config = dict(
    num_hidden_layers=13,
    normalize_top_k=False,
    balance_loss=0.00026,
    balance_bias=True,
    init_std_router=0.0116,
    vocab_size=8192,
    norm_eps=1e-06,
    learning_rate=0.00793,
    max_seq_len=256,
)
Below are experts of layer 3 (counted from 0) of a mixture-of-experts language model. Rows are named gate (a neuron's input weights, with its number), up (a neuron's input weights, with its number) and show model dimensions 0-79. Each number is 128 + 24 x the weight over its row's rms, rounded and kept within 0 to 255.
Before each expert's rows: a language model's description of what the expert responds to. This comes from a sample of Wikipedia text that the model never trained on.

# expert 10
The word the and possessives like his, its, their before a noun, plus table cell separators in election and results tables.
gate0 [129  82 140 138 105 102 138 179 194 102 134 113 105 174 104 113 109 115 155 115 155 139 142 123 110 127 140 103 122 136 108  64 130 138  93  72 107 100 123 151 120 138 119 129 135 146 130 160 102 141 144 138 149 119 100 180 147 142 129  89 122 137 142 152  87 174 115 118 142 163 137 129 116 119  68 174 103 128 145 147]
up0 [153 107 126 124 121 130 124 141 128 117 114 139 129 152 102 144 124  90 121 156 113 140 113 119 146 119 104 140  74 119 135 130 209 179 133 167 104 167 116 141 121 126 146 145 108 140 121 132 118 125 134  73 116 150 166 140 131 118 101 129  95  89 139 114 107 109 115 156 151 122 124 117 129 147 118 123 177 106 118 131]
gate1 [139 107 147 118 129 104 159  88 151 150 123 116 102 114 153 144 113 146 130 152 136 133  88 106 162 136 115 119 154 124 109  87 127 125 149 116 117  96  85 144 139  98 126 141 137 109 120 105 104 110 175 145 118  69 102  52  78 113 158  90 120 120 141  99 139 117 128 107 137 168  98 150 140 102  98 140 124  91 111 164]
up1 [167 180  95 110 117 141 128 156 115 119 159 128 122 134 117 134 133 157 141 154 122 108 109 113  99 151 142 161 134 126 110 134 138 103 104 115  94 116  95 136 102 147 125 162 133 161 101 171  91  79  98  91 107 151 102  98 149 148 108 112 157 149 138 113  90 107 147 111 151 100 111 102 129 130 143 117  88 127 111 135]
gate2 [143 124 108 118 106 134 130 107 106 163  99 129 103 116 147 124 149 121 100 165 120 127 154 125 155 139 118 147 139 125 153 140 112 107 170 162 137 118 131 176 147 145  81  97 139 132 140 130 128 127 119 164 147 131 104 121 110 136 132 145 110 117 120 118 141 121 150 165 142 139 116 138 133 116 142 172 153 118  84 155]
up2 [145  82  90 161 130 125  90 116 115 146 106 127  89 104 128 124 125 162 122 141 136 143 119 120 159  93 109 132  85 143  98 150  91 141 150 113 152 125 127 166 127 138 140 147 141 162 127 116 105 139  91 124 131 121 154 165 120 117 117 159 119 135 119 131 122 144 104 133 135 182 107 122 138 134 178  78  89 173 163 161]
gate3 [145 120 139 129 122 162  97 129 111 134 144 152 122 126 163 117  95 121 100 104 118 108 126 149 115 108 111 111 120 140 108 123 130 183 115 164 145 117 101 116 149  71  88  86 163 134 115 133 146 166 154 172 117 124 118 123 119 140 125 172 167 169 105 136 152 158 144 112 154 102 127 119 147 151 148 149 101 124 148 134]
up3 [117 111 105 103 136 184 116 117 100 144 181 126 120 103 149 141 165 133 153 108 137  91  85  99 123 112  96 122 149  89 128 139 106 145 113 139 159 130 126 103 107  94 150 124 154 117 107 113 180 137 129 122 119 108 139 115 124  93 138 146 143 134  89 103 143 132 120 111 126  70 107 172 147  98 131 157 114 133 136 106]
gate4 [151  92  79  96 107 130 142 146  90 131 107 127 131 157 128 141 134 105 146 122 103 105 102 131 122 140 106 143 126 150  99 138 120 139 125 121 204 144 131  78 134 164 147 132 146 132  98 137 120 112 154 104 113 135 123 175 142 131 101 119 104 141 124 114 142 117 148 157  67 115 157 107 110 113 150 152  98 166  91 159]
up4 [146 135 148 112 156 124 117 150 149 163 124 117 139  90 111 139  97 114 165 173 160 137 157 134 123 152 138 159 146 109 103 146 144 121 165 124 181 166 152  82 124 115 125  99 130 121 103 118 137 133 120 169 131 124 141 147 104 161 148 149 143 125 129 184 167 101 141 101 135 135  93 154 128 114 130 122 159 139  82 121]
gate5 [ 99 113 135 174 137 130 117  90 123 130 167 112 100 157 132 181  70 126 163 131 124 119 103 129 173 170 139 138  95 122 103 110 145  83 129 111 147 145  95 133 106 131  90 120 151 154 162 117 115 134 120 140 150 109 158 160 136 116 155 147 110 164 145 136 174 103 137 154  96 127 108 136 101 119 120 143  81 134  97 120]
up5 [161 164 107 111 122 113 159 142 102 109 116 118 123 147 118 145 145 136 128 101 189 155 106 181 158 130 116 122 137 141 108 101 138 157 175 131 143 135 128 127  76 100 140 139 147 161 113 152 147 136 124 149 162 166 139 183 138 122 138 101 110 175 144 112 116 151  81 135 158 132 133 106 121 119 147 141 133 153 167 137]
gate6 [132 158 105 117 148 116 149  38 145 214 143 178 140 160 160 120 151 108 117 108 169 123 109 103  94 126 101 151  99 138 135 127 108 105 123 119 148 151 167 125 119  93 129 123 153 116 110 125 130 161 154 134 149 126 134 158 147 131 142 157 142  86 113 157 122 137 134 145 135 132 139 103 124 138  96 128 127 148 116 156]
up6 [158 131 122 124  80 116 126 144 128 131 108  71 116 142 116 139 125 137  89 105  99 127 176 157  71 140  85 152 119 133 141 171 177 136 133  92 148  78 106 120 143 128 117 126 126 105 114 126  81 110 110 105 151  94 120 154 126 128 104 107 119 131 114  66 138 134 101 143 129 109 132 135 127 113 138 147 160 116 139 143]
gate7 [ 85 111 136 113 146 185 130 156 145 126 146  66 120  99 134 103 110 109 142 168  93 136 112 163 141 142 108 103 142 140 171 154 111 111 130 136 148 111 106 119 122 110 120 117 152 103  84 109 121  65 112 130 151 113 120 157 113 110 144 131 148  68 119 115 135 147 141 169 153 104 156 139 131 108 140 116 134 135 160 130]
up7 [145 142 129 143 123  91  82 142 148 117 118 170  87 151 143 134 144  88 123 130 142 108 123 126  97 110 162 162 134 109 150 141 129 124 131 130 140 153 125 114 106 145 126 153 121 116 115 173 138 117 141 106 173 116 111 107 131 109 103 113 128 110 162 158 188 102  89 131 110 123 165 121 131 125 104 125 166 115 181 131]
gate8 [182  98 129 141 115 139 148 160 178 122 115 108 121 111 151 122 146 116 137  85 140 142 138 157 136 144 117 119 181  86  93 120 105 136 139 116 114 115  86 166  96 122 137 136 139 113 124 118 173 135 106 128 165 120 152 142 158 151 121 111 138 147 144 136 124 127 115 106 172 119 148 153 129 134 126 133 172 168 102 100]
up8 [141 103 127 107 107 117  99 161 113 144 112 148 138 121  57 126  73 116 164 131 100 101 140 131 125 101  86  98  87 147 164 113  95 126 116 106 155 143 120 144 166 153  90 117 124  81 146 121 143 125 128 139  85 156 126 145 113  89  87 157 120 164 153 131 114 138 139 163  86 124 132  94 145  99 158 113 160 126 196 109]
gate9 [109 159  70 166 124  93 126 147 141  82 116 125 149 133 120 159 173 111 127 113 160 159  79  95 106 146 127 112 139 138 156 128 107 124 111 141 148 123 155 120 110 113 128 150 128 142 135 132 118 128 141  66 164 136 106 123 145 116 176 141 163 129  96 181 121 131 111 142 129 154 117 101  78 158 139 129 117 116 132 162]
up9 [ 78 194 150 103 135 136 181  82 147 164 160 162 134 127 129 117 141 155 108 110 128 155 136 137 103 116 132 158 128 128 126 143 126 133 146 126 105 113 107 157 117 103 114  92 147 130 138 176 141 151 129 168 125 126 163 146  81 162 115 139 141 145 115 149 150 130 119 127 113 146 169 136 124 103 146 126 104 146 150 118]
gate10 [121 150 176 190 106 136 170 131 162 144 125 111  95 118 119 137 133 129 137 149 124 128 106 113 106 156 138 125  72 110 127 113 142 103 109 138 120 114 105  91 120 177 204 128  83 129 101 137 151 140 170 158 152 150 106 137  78 123 126 173 139 116 125 135 146 138 124  76 134 121 191  99 134 149 112 135  68 134 119 134]
up10 [181 190 157 113  66 109  95 148 134 153 165  78 115 131 129  99 127 144 159 127 144 146 138 104 105 131 133 138 134  91 110 147 136 124 142 101 113  99 116 132  80 144 124 138 102 127 105 117 145 128 148 150 148 170 107 126 139 157 119 136 146 169 136 123 123  89 163 129  88 105 100 107 132 147 136  69  84 158  73 119]
gate11 [131 129 129 112 110 158 102 156 125  99 153 132 129 146  99 148 116 130 139 116 107 114 117 120 135 121 106 176 105 133 137 143 126 124 125  88 114 119 110 143 105 142 125 128 129 176 179  75 145 123 117 126 175 148 187 126  87  65 122  59 109 154 167 141 106  98 114 184 133 129 125 160 143 143 148 124 154 133 119 146]
up11 [133  91 109 103 126 122 126 106 123 194 145  85 128 101 160 145 119 106 129 139 106 125  97 116 123 128 126 161 137 124 153 156 184 127 109 137 106 157 112 141 100 155  91 103 113 128 170 112 147 124  96 152 127 145 126 167 121 130 152 121 100 106 115 101 125 141 107 139  97 146 146 104 132 132  96 125 137 154 157 149]
gate12 [146  91 129 160  69 150 129 119 129 131 101 144 108 117 113 127  66 123 155 125 119 159 130  94 193  94 101  88 179 142 121 133 149 105 150 132 133 110 128 118 145 101 128 104 119  87 126 135 117 160 160 128 103 156 109 148  92 114 128 122 137 132 110 108 106 161  90 131 130 148 100 142 151 143 157 132 132 132 146 139]
up12 [147 129  90 105 138 143  88  61 130 135 126 139 147 125 129 159 172 111 155 157  78 138 128 119 136 123 121 151 123 103 135 128 159 153 164 134 136 124 138 135 122 149 115 109 126 110 116 152 135 154 122 134 119 140 132 124 101 127 126 157 145 129 118  95 171 107 143 126 137 137  95 143 108 152 124 110 148 111 101  78]
gate13 [131  67 175 112 118 110 173 150 124 135 135 168  97 109 154  99 124 122 129  87 133 129 143 129 121 120 138 122 147 134 133 132 190 123 110 116 155 111  91 135 138 149 116 130 123 178 179 155 133 156 156 124 139 129 110  90 115 151  82 136 161 153 109 136 145 133 134  95 130 138 115 117 100 149 144  99 141  94  97 127]
up13 [122 147 121 193 157 122 120 159 150 100 117 128 157 110 111 153 116 136 142 125 152  85 116 122 127 117 111 101 116 124 137 129 123  95 129 113 110 103 166 122 142 117 114 139 141 105  80 152 108 142 171 162 155 119 172 124 105 139 117 118 124 138 150  94 136 155 150 126 123  91  99 165 161 139  77 107 166 135 176  97]

# expert 11
Colons after infobox field labels like Fire: or Website:, the articles a and an, and semicolons or slashes in lists.
gate0 [112  90 125 137 100 125 146 171 155 106 120 134 112 187 131 104 126 113 157 149 132 134 199 134 112 156 158 114 139 178 116 116 118 119  85  68 100 109 129 151 132  91 150 144 125 151 140 143 130 132 143 162 121 132 124 144  97 150 152  78 123 135 129 129  52 186 105 134 101 138 144 124  92 127 104 133 125 136 140 135]
up0 [172  93  97 108 103 102 115 125 134 123 124 136 132 124 115 139 122 116 113 156  98 150 128 115 141 122 117 100  72 105 141 129 188 143 122 179 122 135  77 150 120 141 105 141 114 157 150 105 116 123 160  94 105 153 155 101 132 110 129 169 122 112 114 109 105 113 165 134 150 160 118 127 104 166 137 105 152  78 163 130]
gate1 [116  74  95 132 117  81 124 137 111 120 129 136 131 132 128 123 128 137 151 139 144 171  86 127 132 125 131 115 143 138 114  80 141 105 135  96 133 100  79 124 134 104 123  98 113  99 138  87 115  86 135 104 108 104  97  81 128 101 109 121 120 127 123 108 157 122 162  97 144 172  84 129 131 110 113 143 132  80 111 137]
up1 [139 142 109 114 112 160 128 169  95  98 103 115  97 150 123 126 130 152 103 144 108 101  94 122  95 165 157 136 117 140  97 141 136 103  92 130  93 110 150 148 106 139 120 140 150 107  99 135 120 126 148 104 137  83 132 131 161 144 132 106 187 125 155 140 117  97 169 112 137  87  95 111 141 113 131 114 105 136 110 117]
gate2 [126  89 119 135 107 156 140  95 101 162  92 115 105 115 117 156 134 153 152 131 155 136 130 118 119 164 135 137 150  91 101  94 114 107 161 125 104 135 150 177 127 142 112 102 139 130 127 109 127 157 124 123 149 161 119 128 121  89 175 138 100 103 129 110 137 101 135 176 156 158  91 107 160 134 145 147 108 108 102 139]
up2 [143  70 101 134 145 150 109  94 128 107 113 119 108 108 144 138 128 159 136 149 110 172 101 104 142 121 151 146  91 137 105 140  55 102 105 107 153 138 115 138 119 134 141 143 169 167 125  95 111 174  84 100 134 122 158 149 111 103 109 158 150 117 125 154 136 141 117 146 150 169  93 138 142 106 156  69  57 139 127 147]
gate3 [129 113 160 104 135 137 106 125 123 138 185 157 142 110 136  91 122 116 110 114 105 149 148 140 114 132  86 142 112  99 134 147 157 132 126 144 159  93  88 120 154  79  95  70 158 105 111 110 183 143 142 149 117 124 123 130 108 121 135 187 180 185 112 136 151 122 139  99 171 116 140 122 142 128 126 121 154 110 146 117]
up3 [104 124 110 101 103 176 112 103 108 123 164 139 134  99 152 137 178 118 166  92 151 112 100 104 149 129  77 135 130 103 135 159 119 124 133 136 115 164 114 115 116  82 147 139 164 124 125 131 150 136 118 112 142  95 142 124  96 107 126 120 145 142  89 118 143 111 146 128 126  92 125 160 162  96 103 155 104 156  86 109]
gate4 [123 104  57 112 103 158 115 166 104 116  94 124 128 151  99 162 109 108 153 109 137 101  93 135 128 140 123 100 117 119 108 118 117 128 132 120 177 134 126  88 139 180 162 135 147 107  98 161 112  80 140  99 123 145 128 150 109  83 157 162 117 150 150 128 148 123 144 161  81 101 107  86 129 105 140 156  91 202 153 159]
up4 [140 153 147 123 175 156 133 133 166 149 162  99 139 119 122 164 134 101 153 125 147 128 155 129 105 155 132 127 139 138 114 110 136 119 123  94 142 129 133 102 114  93 141  92 134 105 133 133 116 158 116 175 137 152 123 146  63 150 175 124 119 140 137 174 155 121 151 116 126 147  91 128 102 150 132  85 153 156 117 108]
gate5 [131 120 118 131 113 140 127 101 170 175 149 123 130 134 141 160  88 113 148  96 137 129 109 107 155 199 141 130 119  79 114  90 157 106 138 108 172 162 123 115 116 141 108 124 117 132 137 123 100 141 116 137 134 139 130 155 122 100 140 150 127 125 143 141 168  79 136 141  92 148  78 102 126 104  70 148  76 125 118 115]
up5 [168 169 102 102 166 129 167 145 138 115 173 112 147 166 127 149 164 117 155  96 157 145 159 173 159 139 122 104 152 123 132 114 127 159 161 115 103 135 109 136 108 114 116 141 157 145 126 129 159 144 120 106 165 118 134 168 125 130 146  90 100 166 123  95 138 120 107 139 136 152 171 114 123 122 146 123  99 141 154 156]
gate6 [126 146  99 127 156 136 165  93 150 199 134 178 179 122 146  96 160 111 117 130 140 106 117 141 132 125 115 126 136 114 126 134 129 109 141  96 165 127 121 145 130 130 127 119 175 111 129 135 133 128 129 130 132 141 141 127 198 149 143 145 151 128 103 119 110 135 146 132 128 130 163  52 123 150 110 120 139 112 116 156]
up6 [158 107 156 118 100 117 128 144 117 118 117 107  67 135 165 117 121 104  96 126 126 124 156 139  59 139 111 153 137 115 150 140 155 139 112 120 151  87 127 151 129  89 137 112 120 140 115 138 125 130 121  75 148 122 130 139 136 122 111 148  95 118 149  83 144 109  80 136 128  88 139 155 154  91 129 169 148 125 148 117]
gate7 [ 95 109 109 120 114 161 166 140 153 123 150 133 107 117 143 144 131 108 109 164 106 137 107 144 138 103 138 133 128 151 181 141 134 118 113 136 158 149 120 108 102 131 119 105 128 107  66 121 110  71 118 110 130 103 109 117  99 122 151 115 173  94  90 157 113 143 124 154 150 112 128 114 155  97 157 106 142 127 135 140]
up7 [132 112  89 109 138 119  64 120 158 122 137 153  95 149 160 156 124  95 142  99 177 103 149 115 110 129 121 110 124 133 193 170 115 158 138 125 155 150 117 132 100 141 143 125 125 126 127 142 107 133 137  82 157 168 101 122 109 127 131 140 128  94 148 123 179 115 115 120 132 110 157 117 108 140  84 133 176 114 148 140]
gate8 [142 110 125 165 122 137 103 159 158 147 107 114 129 104 140 159  93 105 165 108 115 114 155 127 152 128 124 132 154  88 104 123 137 125 127 133 118 108  49 163 129 143 135 120 131 151 113 121 131 143 112 134 163 124 151 152 105  85 120 100 129 111 137 135 127 155  97 135 156  96 166 118 121 140 146 148 154 138  92 140]
up8 [163 142 138  93 134  97 138 155 113 110 116 149 134 116  72 127  49 121 162 101 100  97 142 151 116 138 104  97 128 115 141 115  82 112 121  92 170 114 137 154 172 158 116 130  98 109 106 104 168  92 115 127 122 118 113 127 149 138 104 155 102 132 137 123 166 124 129 141 111 147 135 115 143 122 157 121 141 143 143 109]
gate9 [130 148  94 155 115  79 133 158 150 122 126 130 129 123  97 138 143 105 128 105 144 148  54 104 112 164 117 110 120 143 142 125  91 139  93 121 161 120 115 122 108 125 119 138 111 147 153 171 125  96 139  83 124 128  98 147 126  93 162  85 156 130  97 162 149 123 151 119  96 132 127  81  89 145 143 128 141 117 131 163]
up9 [104 178 151 109 101 140 182 104 162 130 137 155 132 134 117 122 137 168 137  96 185 143 139 143 110 137 137 153 108 144 141 166 111 111 125 114 111  69 108 157 121 111 122  92  94 117 131 150 148 129 119 159 130  91 138 166  90 151 130 131 119 168 124 127 135 115 105 119 139 126 144 139 128 111 142 150  76 105 120 113]
gate10 [119 145 135 177 124 111 161 135 155 149 128 118  96 120 104 133 110 110 111 156 130 139 113 134 141 136 141 105 109 136 149 156 147  94 120 170 159 101  97 116 117 152 193 111  79 114  96  99 138 148 161 143 138 128 114 124  64 136 137 157 141 136 114 137 146 146 121  87 149 139 145 108 154 147 145 123  76 153 139 124]
up10 [172 181 161 127 101 115 115 168 124 134 124  81 127 133 126 121 156 136 135 132  79 138 110 140 116 160 139 143 165  98 100 128  89 123 140 102  86  97  97 141 134 124 104 128 115 118 127 117 138 133 132 143 165 180 121 138 143 181  98 107 194 177 119 130 123 102 144 140 110 106 141 111 145 134 136  80  87 183  71 112]
gate11 [144 113 147 127 103 140 135 144 174 107 131 136 102 158 117 167  95 143 124  91 131 116 148 168 144 146 130 179 103 142 136 119 102 146 126  99 114 147 119 139 103 151 155 156 108 172 186 111 133 102 122 146 143 139 158 117 109  66 137  93  95 149 134 144 106 102 144 180 136 118  84 164 141 154 124 106 138 127 123 129]
up11 [121  84 118 119 102 144 101 128 130 141 149  60 113 114 136 159 132 159 114 133 120 120 108 109 117 126 117 150 146 132 163 159 169 115  93 108  82 161 162 130 116 134 108 117 154 105 167 128 118 130 109 106 145 114 140 169 111 139 141 113 121 135 140  73 101  98 116 172 115 144 149 103 122 145  94 106 110 165 167 150]
gate12 [104 108  68 204  99 107  91 139 128  97 104 151 101 105 121 160  94 127 154  92 105 147 108  90 137 102  98 103 181 146 129 155 143 137 157 156 145 143 120  91 103 114  82 137 134  98 146  98 130 141 153 119 104 142 119 140  98 132 171 152 127 100 160 155 118 166 131 131 147 115 105 154 128 111 161 150 162 178 119 123]
up12 [133 135 102  96 169 132 118  67 116 141  86 146 160 128 123 135 154 114 150 167  89 101 159 102 111 124 119 143 140 115  80 150 167 110 149 140 127  99 145 155 110 131  75  85 134 121 142 157 148 155 114 148  94 127 110 110 117 118 117 138 133 144 120 129  99 119 121 149 141 115  95 151 133 147 118 101 152 111 101 112]
gate13 [127  89 144 117 145 109 150 144 121 112 156 145 112 118 161 107 142 101 148 139 114 138 125 113  96 139 160 115 178 128 122 123 152 151 113 106 161 136  87 131  93 121 120 124 149 150 173 158 132 155 128 109 130 110 109 108 149 154  85 137 173 168 133 106 141 136 136  71 146 153 139 131 127 145 160  99 138 110 115 105]
up13 [110 145 114 159 179 125 113 139 141 105 103 121 137 121 131 143 141 166 143 130 141 100 110 152 108 129 135 116 116 119 151 131 133 115 123 114 150 112 136 115 147 103 147 131 126 121  53 123  91 184 197 142 178 109 134 132  71 120 127 128 106 138 137 116 134 143 121 144 117  90 114 145 164 128  87 110 147 120 197 137]

# expert 8
Line breaks, spaces, opening brackets and quotes, and heading or table markup in infoboxes, lists and section starts, such as ( , " , ==.
gate0 [110  84 151 131 102 130 116 170 117  86 158 110 111 194 133 127 129 125 159  99 132 130 188 138 134 129 155 137 148 157 149 120 122 139 100  79 137  89 104 152 152 130 121 136 138 124 153 142 118 121 149 172 140 134 118 171 142 133 159  92 133 139 140 131 103 181 138 117  99 166 148 115 104 150 134 153  91 132 131 173]
up0 [167  84 104 157 139 139 144 148 120 147 155 130 154 144 111 159 133 111 146 140  97 126  95  89 158 118 135 106 122 145 120 139 185 148 117 162 101 127  97 114 105  85 147 122 120 107 122 110  94 130 136  94 111 148 135 105 130 139 113 121  85 132  84  90 134 115 151 148 126 109 126 113 129 155 146 138 179  74 122 125]
gate1 [108 100 135 121 129 131 136  85 153 121 139 120 125 129 170 136 113 138 109 146 150 165  94  91 147 158 122  99 159  94 118 110 106 107 111  93 126  96  86 131 143 135 145 120 154 115 145 111 104 106 182 110 148 121 138  59 109 118 137 126 113  95 171 113 132 110 133 122 157 155 120 156 149 128 126 169  95  80 129 164]
up1 [190 161 123 137  93 161 114 154 127 107 119 144  82 154 127 120 138 150 141 143 134 134 113 119 109 175 147 156 134 162  86 125 160  80 113 147 109 118 121 123 110 158 128 137 141 102 102 139 101 110  90 116 143 155 115 129 130 116 136  75 177 129 177 106  66 117 170 153 134 117 109 135 134 110 140  85 117 108 138 112]
gate2 [123 123 124 130 109 133 145  91 131 173 130 128  97 115  99 128 136 125 130 156 189 114 161 143 140 158 107 131 157  98 126 112  79 103 170 133 109 146 168 122 159 126  88  93 121 146 112 122 132 131 126 137 157 147  78 122 122 110 162 103 115 120 152 112 125  88 151 164 180 131 114 124 128 123 171 161 143 109  81 130]
up2 [133 118  86 142 100 140 136 115 147 123  91 135 136 105 136 143 151 141 117 157 149 141  76 103 167 113 128 137 119 147 123 128  74  79 128 122 151 121 150 158 126 164 120 132 148 153 133 107 154 165 109  90 119 103 160 135 122  67 114 130 157  88 146 122 120  97 124 117 149 151  95  90 140 113 175  80 101 120 128 152]
gate3 [145 129 129 126 136 164 113 172 136 128 158 173 132 105 156 113 120 106 101 128 118 134 146 118 152 125  78 122 129 115  92 152 139 140 101 123 160 120 105 136 147 102  95 103 136 140  93 109 125 154 136 158 109  96 120 131 117 145 126 154 154 167 111 112 135 162 117 109 152 112 135 107 158 166 140 127 130 124 156 136]
up3 [106 137 121 113 114 164 116  98  81 164 167  98 148  79 159 157 168 110 143 122 134 137 104  86 111 132  80 158 141 126 128 141 110 134 151 139 128 144 133 114  99  81 129 129 135 127 143 107 155 171 134 125 138 104 131 141 105  97 116 130 160 144 120 120 127 127 118 112 129  92 109 207 165 127 104 170 130 146 144 109]
gate4 [141  96  66 131 106 160 145 183 103 131 133 134  96 114 133 160 155 154 124 129 146 130  79 140 127 113 125 118 173 132 154  95 138 112 137 118 152 128 109 126 154 189 146 142 124 129 121 172 126 107 141 122 119 136 123 153 118 107 163 127 108 143 135 100 160 122 160 150  99  91 137  76 110 118 165 162 108 157 161 170]
up4 [129 142 132 130 133 139 114 101 136 158 129 101 133 103 138 120 100 133 166 115 121 104 175 150 132 110 113 131 121 106 122 104 135 128 156 106 171 129 150 112 120 112 123  93 154 101 169 116 121 121 114 202 127 121 141 149  74 162 160 137 122 156 160 183 128 104  96  94 133 134  96 125 127 139 105 120 173 140 118 112]
gate5 [124 116 157 116 137 111 110  71 148 118 166 115 112 149 183 161 117 139 151  99 143 133 119  98 174 180  91 101 115 123 126 102 145 105 114 138 146 156 109 142 134 125 129 142 109 150 125 115 117 131 132 129 165 132 135 139 155 122 133 126 122 150 137 114 126 114 116 137  84 105  77 107 125 151 125 134  65 147 134 157]
up5 [154 138 129 102 133 109 172 110 109 123 161 101 121 161  92 150 121 125 135  96 171 134 151 183 142 127 117 110 135 136 155 137 167 165 180 127 111 143 142 121  81 129 109 134 164 153 144 160 156 153 121 152 137 153 143 197 100 135 133  72 111 143 110 116 111 137  96 118 149 118 155 124 118 114 153 102 103 139 145 144]
gate6 [127 150 100 142 112 111 151  98 120 207 174 182 158 118 160 108 133 113 117 115 142 138 145 123 110 143 134 164 147 152 138 146 106 118 122 124 144 114 128 151 104 156 151 107 149 142  93 117 143 135 173 111 146 131 117 192 156 152 125 176 170 135  89 122 143 142  83 136 139 128 178  80  99 127  95 115 138 106  96 149]
up6 [156 116 158  80  88 103 152 142 144 106 155 124 124 137 129 149 161  82  98 118 113 125 152 131  87 146 134 150 100 147 139 137 130 156 102 107 146 113  94 143 115 113 148 126  91  86 145 160 128  90 113 108 178 116 150 153 150 126 126 131 134 153 152  99 160 116  82 129 109 120 153 132 154 103 145 138 158 123 161 157]
gate7 [105 114 120 134 141 135 139 135 145 100 132 105  95 119 148 130 142  94 162 173 114 130 109 145 157  76 145 158 133 142 158 147 105 131 103 142 112 123 136 129 131 149 125 129 160 109  95 135 130  64 110 120 134  89 127 112  56 126 140 118 174  87 152 147 153 167 145 191 162 108 157 120 135 126 124  91 134 131 169 125]
up7 [148 119  95 113 156  77  81 135 147 142 150 159 117 152 133 132 145  97 142 148 145 134 135 142  83 104  99 143 127 129 188 180 103 146 110  93 138 143  99 152  76 102 133 136 119 123 136 159 115 132 136  93 143 122 103 125 153 144 103 111 116 125 151 157 172 127  90 135 128 108 146 151 116 117 106 117 164 127 160 128]
gate8 [160  87  62 146 113 126 117 145 153 166 125  94 124  94 144 125 149  97 135  97 130 111 120 128 137 128 112 149 162 131 116 107 141 125 149 127 114 111  79 171 141 136 145 152 112 114 121 119 125 136  93 119 200 122 136 169 121 110 152 110 154 151 125 142 128 135  94 148 148 116 147 123 146 131 120 128 198 133 119 137]
up8 [104 123 123  93 120  58  89 165 123 119 100 123 129 143 109 136  56 147 122 135 122 120 129 149 110 144 123  95  87 134 149 136  98 117 145  94 164 130 114 156 162 157 128 117  99 114  84 134 144  62 136 132 124 141 119 153 163 114 118 129 126 124 149  78 136 135 157 127 116 114 129 129 163 111 129 138 106 125 155 128]
gate9 [ 87 142 103 152 128 110 123 154 165 111  91 139 125 123 101 120 151 118  99 130 148 168  60 123 102 150 132 123 125 141 145 143 146 123 116 135 138 122 127 119 112 118 131 132 105 133 128 151 151 113 141  72 161 136 146 102 137 112 157 133 185 100  89 204 134 127 136 133 119 126 106 110  94 165 117 131 134  97 134 184]
up9 [121 145 173 131  91 122 217 111 157 110 132 156 131 122 110  92 137 162 143  97 150 127 130 121 106 119 170 114 137 137 160 119 123 112 147 106 130  60 129 143 129 112 126  97 112 126 123 167 158 136 124 141 137 110 138 144 106 147 123 129 129 159 114 120 131 113 144 143  98 127 152 159 140 113 117 147  97 139 129 138]
gate10 [110 111 167 177 104 119 142 139 170 154 104 124  67 130  87 126 121 120 155 119 104 145 108 131 129 132 157 116  96 151 136 138 123 120 122 141 134 122 119  98  98 147 167 150  79 125 138 112 141 137 160 158 159 108  93 101  64 107 130 172 123 104 106 149 112 155 129 100 121  93 136  93 150 141 125 136  67 151 112 122]
up10 [151 162 176 145 127 122 104 148 136 166 113  73 160 104 122 126 132 137 134 120 110 129 134 125 109 137 135 129 147 116 107 108 129 134 164  96 119 111 106 133 115 136 137 132  97 112  89 136 121 143 141 163 167 169 143 132 132 167 119  84 179 185 110 135 133  78 178 147 128 122 123 115 149 131 121  91  73 158  89 109]
gate11 [105 111 121 146 136 131 133 158 159 130 154 125 131 164  97 122 121 111 123  97 114  79 127 122 133 141  94 164 112 109  85 107 113  87 114 103 113 157 140 153 119 130 171 146 114 139 184  64 120 113 131 137 128 151 132 122  80  69 118  92 104 149 137 113 100 123 128 150 144  88  90 177 118 160 116  86 129 128 142 145]
up11 [127  86 104 122 105 138 117 103  78 159 120  76 102 118 140 134 130 149 101 129 103 108 137 129 130 131 119 156 129 135 183 169 152 116 116 133  94 151 141 148 122 147 101 117 128 123 197 131 100 117 106 151 112 100 158 139 132 133 155 138 113 132  95 115 127 107 119 143 102 141 167 115 125 121 108 111 129 157 180 138]
gate12 [141 107 109 172  91 125 160 104 136 129  79 122 135 109  93 159 109 111 172 101 117 140 104  92 173 113 122 107 165 109 119  90 128 137 164 133 151 133 110 115  97 117 126  87 129 141 101 138 127 123 171 126 123 155 108 130 110 111 154 149 117 154 133 104  87 168 105 129 138 136 105 147 154 138 130 126 188 138 132 138]
up12 [142 121 121 118 142 156 113  56 122 129 103 128 155 110  99 139 137 111 130 176  67 128 137  96  96  98 109 149 121 108 129 101 176 133 150 157 142 104 135 156 133 149 100 105 140 113 129 128 129 131  78 140 107 141 101 120 114 128 121 177 145 149 112 109 127 126 146 145 133 111  91 163 114 124 118 105 145  79 100  97]
gate13 [113 103 173 135 114 152 174 155 127 113 134 130 102 133 143 134 118 117 132 129 126 137 151 105  99 140 130 113 161 133 107 118 165 127 122 126 145 129 131 138 134 139 146 134 142 163 187 171 128 118 130 135 158 126 113  91 157 150  82 128 174 184  99 137 148 147 151  69 136 149 120 101 148 136 126 122 143 101 128 105]
up13 [125 178 131 152 163 129 131 125 166 141 105 122 152 113 106 145 137 129 159 149 164  94 146 146 109 113 131  94 102 116 153 143 119 123 151 110 111 117 194 101 121 121 131 112 103 116  90 118  93 190 150 157 182 105 110 136  87 139 107 116  86 104 126 120 134 134 126 148 117  92 107 130 128 121  68 155 165 138 178 104]